From a checkpoint of a small mixture-of-experts model trained on Wikipedia.
Size: 10 layers, width 128, vocabulary 1024, 22.1M parameters.
Below are experts of layer 2 (counted from 0) of a mixture-of-experts language model. Rows are named up (a neuron's input weights, with its number), down (a neuron's output weights, with its number) and show model dimensions 0-127. Each number is 128 + 32 x the weight over its row's rms, rounded and kept within 0 to 255. Numbers have three digits each.
Before each expert's rows: a language model's description of what the expert responds to; "gets" lists some tokens that make up at least twice as much of what it gets as of all text. This comes from a sample of Wikipedia text that the model never trained on. Tokens count by the router's weight.

# expert 7
It responds to: Tokens starting or continuing b-words, like b/be/B and the piece after b, as in b-ord-ers, b-ound-aries, B-orn, be-ing.
gets: "b", " b", " be", " B", "ab", "orn"
up0:125085138094136127146186112089104127149150121150173074111128153128178135140141113128125180128112138160207149123081120142163131154167081094074206052146121117094160160132118104090113064115154110065116103099135128056120117062095094059069120094115116115113060091079115108140101126137133121095157095111086150139121147164098141096143105161118155132189088071132169168114127137176145143147122
down0:123166076088073095144103125126063097081097135136127166115127179128127103130149137153108148152141133081078142168133113072128100153122131094142131160162079059160089174117112129157096154148100187128170123102120108130023121114119134128180086142125116156125197170158198090162082100116081168154109153140118112105137149080149089091106135119135154130125092112162087147197047117123142142143163

# expert 31
It responds to: Word-initial capital letters or pieces starting proper names, often after pipes, commas or colons in tables and lists, like St-ewart, B-rite, R-eser.
gets: " B", " A", " S", " D", " E", " P"
up0:141150148133112211168067131196158168090130114171151109109198110092118196159175163217099082138151140100125131128141175118139114105144140164138156173150097161127073143176101094108113133157119133163113128088114170154167162091121116127142129222118158145156111100107092120123133086179134123204122121141074161165090108125128123124133165137100081154095190156097102123152112156121147126100161
down0:137140091107105119136139169137090166148137105090137133173113126117067097098172095111097105053150126163160150146111138126097134136129122117157113148170099097081155115130125115127162156112178175107074136087032078137131145158141189097095103083103059147198148146126125139085112076136120148152117142144090119110089156144173182068108089120069171171078186111142133124134109169070183133142152

# expert 0
It responds to: Word-internal suffix pieces like er, in, ers, ier after a stem, as in myst-er-ious, pollst-er, cl-er-k, pr-in-tings.
gets: "er", "in", "l", "i", "or", "ers"
up0:074152133155157119144134144100141181090123119079177141162132074094136111169073141206089179150107153114078096170081159136116091064162085060155114152114115120162129137115150142101191075123152128142082144110099129161136177098120102162101136143097163120192118098140092184176115096155083091058111101101124125112139129125125155053127145076165172164116146139126120130164116178098145114157145
down0:159077139136117175080098161139097115172131113103131171137170105120107115107099162171133134138138181156163187102167163125129145118066152140114119179151106147138123168133129204128109117069137151121177092148162115167149115147120092113190171131097140156141140142097111055172149187189132124161089118127144139066100173121222119110047139149150109094131129105116150170108044141145145116108143

# expert 59
It responds to: Prepositions linking noun phrases, such as of, in, for, by, with, from, usually followed by the, a or his.
gets: " of", " in", " for", " by", " with", " to"
up1:118168179105171107115069119139154101142124085146171112131135091178119136101133102121125147129100196119147184171062058134136151149112154108111132139135151131106112135080107179099088177199218114125168105114176132132126117180191105121093141097092091100148089115102122102122141177132150131087109073131123130109085100107082139161119130150161202137131122054076119131118164162128097171096084
down1:146187131167104167138132129083046105073086177150141170111083164068088058161137174085063094128117132098101096132184119147157127099127129119160198117113131097216152186158141082160124139155177148155115107186129083074097133096154177121130142141153124144137131106150110164152113091147105151149159175112122101155144132145096142148116137137094103180125210143132130116101146122103116106167143

# expert 34
It responds to: Mid-word syllables like om, em, on, ur and word-initial prefixes ex, con, un, res, im, as in Women, primary, currencies.
gets: "om", "em", "on", "im", " ex", "en"
up0:129140156132154151103125065146143125077082073113126112074161140126113157163235114091109111099143142132166130119131092132117139147108091121154091137116099095144111122125119134176154097133120054139180128163118150166098157100159104157110163119153116043183071139145107102145092132172124168080106156080076161121092050155098136113149127127152211156125083163104103170158124125113113062118098
down0:170161133171184120173164132134100126161142192132156162087078111138136073146099126067154103041155105123108153128105157064100181101128115157129095148145096130112155155162112180117137095149125194113122165110141155170139137155168103145184140166066157134127107115085144098108121115144100000152179162084117104111121144125105132161119126086135112154114092147124138113155111090144099181098168

# expert 33
It responds to: Short consonant word pieces such as p, n, j, ff, sp, kn, often inside foreign place names like Cluj, Reykjavík, or No.
gets: "p", "n", "j", " n", "ff", " N"
up0:152116147171111170132165102153144120153132152135092193064135091105194096129099084092139039109096116104099091137125135151156183147203104097108149086134195136140148132140193144113107116128091165108155086139131112142120071128098104100172067065177179139079139109098169167158122163127188148151138094108158154120102106108206146160125136150111112117133154133101129162135111176147134104145072
down0:135135155122120131157100116110118184132124153118100161139136137083110100100145107098170134142077170154187107097148127175120138103127080154136088162144167100104201081177098067140172074167132125207172150085158116158082134180122146138113180098088082133157085095152096176135138143149139035057134102047127173127135150113162131123138139157131102158122166127076108095139147128114180142119129

# expert 2
It responds to: Single capital letters or short capitalized pieces starting a word, often after headings, lines or table bars, such as See, Honours, Origin.
gets: " S", " H", " C", " R", " N", " A"
up0:133112195123131118116128094138075176134150087102208144094134100144127151114136122145095111088122153110110154143108105113188082122155149140132123056111153112183087173109141124163165155121159127139076106155113145144134177140121081153126126149173149142126117151100113088152164140114071110109173167131134131117108044121202150079083110089226131109101124146078187130082068097180095146162139
down0:087160120085103138120099126135137112068178129142139077124155109110104059195185156139140125130168138179194092161116161096086127147074112109174144147122092122175164127156116163148150169173138137134076146152147156151102101113094179172102160091143088121124100135124050125098109142111124124145137141114146150116134137066094131158095150177186159087154168171150232084120079155143118129115159

# expert 46
It responds to: Pieces re and er inside words like acre, greater, cornerstone, plus prefixes pre, pro, ro, line breaks, and degree or second marks in coordinates.
gets: "re", "er", "\n", "-", "ro", "°"
up1:106113067110086177106133104149124113089125070150112154102101105134154115069108168135175168139072171131122110139111133118075130122173139103123085112165083095121081096147156139094124136166182159204097059159100077168121179117131130139150104094127129074158098116130196108139102165140099131168136082101103089184168126173144162108085130137148126164141111205160144169084104140133057125153148
down1:094152096109204097144201114073117117107039207107096145118113111122081095164120156102125121090131153118170131111150155178136128088097082176128125131151126104112177131147130135137110124178082148111072116162073093098084134097118095124173175142139096163139171104132117134162120100167115079137211171139164093111147143081140146093063107113145148127180133114155167082153132100099119153164094

# expert 10
It responds to: Prepositions after a noun or verb, mostly of, in, to, for, by, on, as in church of, Minister of, died in.
gets: " of", " in", " to", " for", " by", " on"
up1:157072164096129095224117115104175095124086132113103128098108143111166084181142174173141117078136078114122095153125117145132143141138099137124136135132182128152182060113103160139139116183102109063125121070123090144079101137116084161067101094139143140078114123163104111173134104168166120181142091111096161090138154197122178097129132117133124157169123129096094066182158115133172115063117
down1:109128071204139154089097155163196092135129093135122132105152078163114126077138149117088119187134143152086182118088147175094131127172105149163116190128090115051116124104150040098088179126112126106137149118097171142116147159154154137157153148158109175189111149111192146099140099102154119105132160121039049168139146118102167128126081100123109161143151137124162152116114126143150101128093

# expert 1
It responds to: Word-internal pieces right after s, S, R or G, like s-ale, A-re-a, Cor-re-ia, S-im-mons, and similar short syllables.
gets: " S", " s", "re", "r", "ra", "ro"
up0:157051216119062135124112147126209146097141116126148131078076069120105145150087081105135198175149100109110067135078107158115129136144143126132096125149163151102166109104134131149060125138107108098110171126082171091153149124144071112084138145121092085136079155094158156121136102139115131064138108090130110096124070197128143115134130125147130143133127141159063090105101118144089060130170
down0:108129132119143080154097114135192110159134110089155167134120135160117097162094112179158168147145062131166094081071137146088115137153129122160112122097138097102154110160111109211095136178113128133124066157129154135178144158084173110120123135082119135125098106133095178143123170084138152194123142135192121123064123067127102161189125105147197083094149104127122140128168116094075104210076

# expert 21
It responds to: Word-initial or inner pieces with h or o, like h, He, he, ro, wh, plus bytes of accented letters in non-English names.
gets: " H", "ro", " h", "h", "he", " o"
up0:113075195087102115096149103155107138128108140110119099128062119103164149140165136152159112094158092144153155122121163094112112151130123110148104138117135193144062132080135173066158129148198126107159150166137115182170103151089138102165119082157121115198125106083079056181148143159150152117168112171207197189084107098098129086132122146129157117121167123127135133164116153161152085091159
down0:107121121121106124119103159078126141133133121144072119140110111164208114203108119112149121119132088064127192097085112182184142084134184093127137144127139056137116129139198082179104118129099106131127198165135109100163129155088146076148125111158171117109146130157098144123118130104174084137092155149167126091231106068059110153131128110095162108154123132100141125165141154142119059152134

# expert 32
It responds to: Closing brackets, line breaks, table bars and function words like the, in, a, as in (/de/) and via the Panama.
gets: "\n", " the", " |\n", " in", ")", " |"
up1:160154208076157111133165137149158120127163085133082172120123133117109183125123070143119128148082174095127113166191090102095116121145160133157176109164104110186066097126062163173164147137112143102085140077122105089134127136136074188122111130086161134115095098156113173183087156109112187139113142157130102136088154127098169130169177127161160067091136160113140111210113145165102101123109
down1:112081082159114070053093167093170136205098114140103146181121121119093131139089138164076127120159102137133054118078110107177122117110151124114101133195124161082089149134149153118064122090072174099087152151126127081167169162059130152084201112144137099167153119122141180126144109142131095166132158124148109095102095098142122142125149156099147129089121120136101154123150038093140094150133

# expert 49
It responds to: Word-initial e, E, o or con/col/se pieces, like e-ffective, e-quations, E-ven, ex-ploration, Col-ony, se-ven.
gets: " E", " e", " o", "E", " se", " O"
up0:147168215108118090095109126133116134088211107148110113113115144134114137118195127126122112141124116167067166154080142154125147154119117163129118123172192148205149142148092144147191070113102089117169119132152131057168132111145065113107128088123146125138118073125169076165120164153147123098126146112161126145139125162161091114119078134141193060157184132178137133089114147084145075186153
down0:058140049131147108122118172119166111145112068122103142146139159133149110154177143141094080113138159158157151174131119112107145112095099189111184166173107124161174085181125097159090126070111153097071140086109121049118122103126080194180154178173085120119100164128118118113122123151092115147154120082102119108148158131185181171171127134097106098072196119147136143143180127128102144131143

# expert 19
It responds to: Word-internal syllables such as or, ur, ar, ie inside names and words, like Naic-ur-a, T-or-onto, po-or, Alm-ar-io, Aziz-ur.
gets: "or", "ur", "ar", "en", "um", "ie"
up0:064093163152166091177148127085105206134085114122108159110100080135202103100079133154104094121171073113088093153067112144162154121166104127174112124147145157193149174163160135127140132112150139122122105156111132139148169096116102165089116127133159142198149088163160135109101135120086117126126113108128146157087123146144149172128188092054106139194101116099144189140136064105111158178175
down0:157130114068083112185166120152153161121119158109161163145176140100139118194149115178113176155075137137141129075169053099102153157114184140178079092166077083080084072120096134164110106149099104119148113187112111148177140154117109176170195123097075140168096147117063163168160145165121143109120125115140128124117118142113127094120081066113198149128151153099094117118132094150130134103107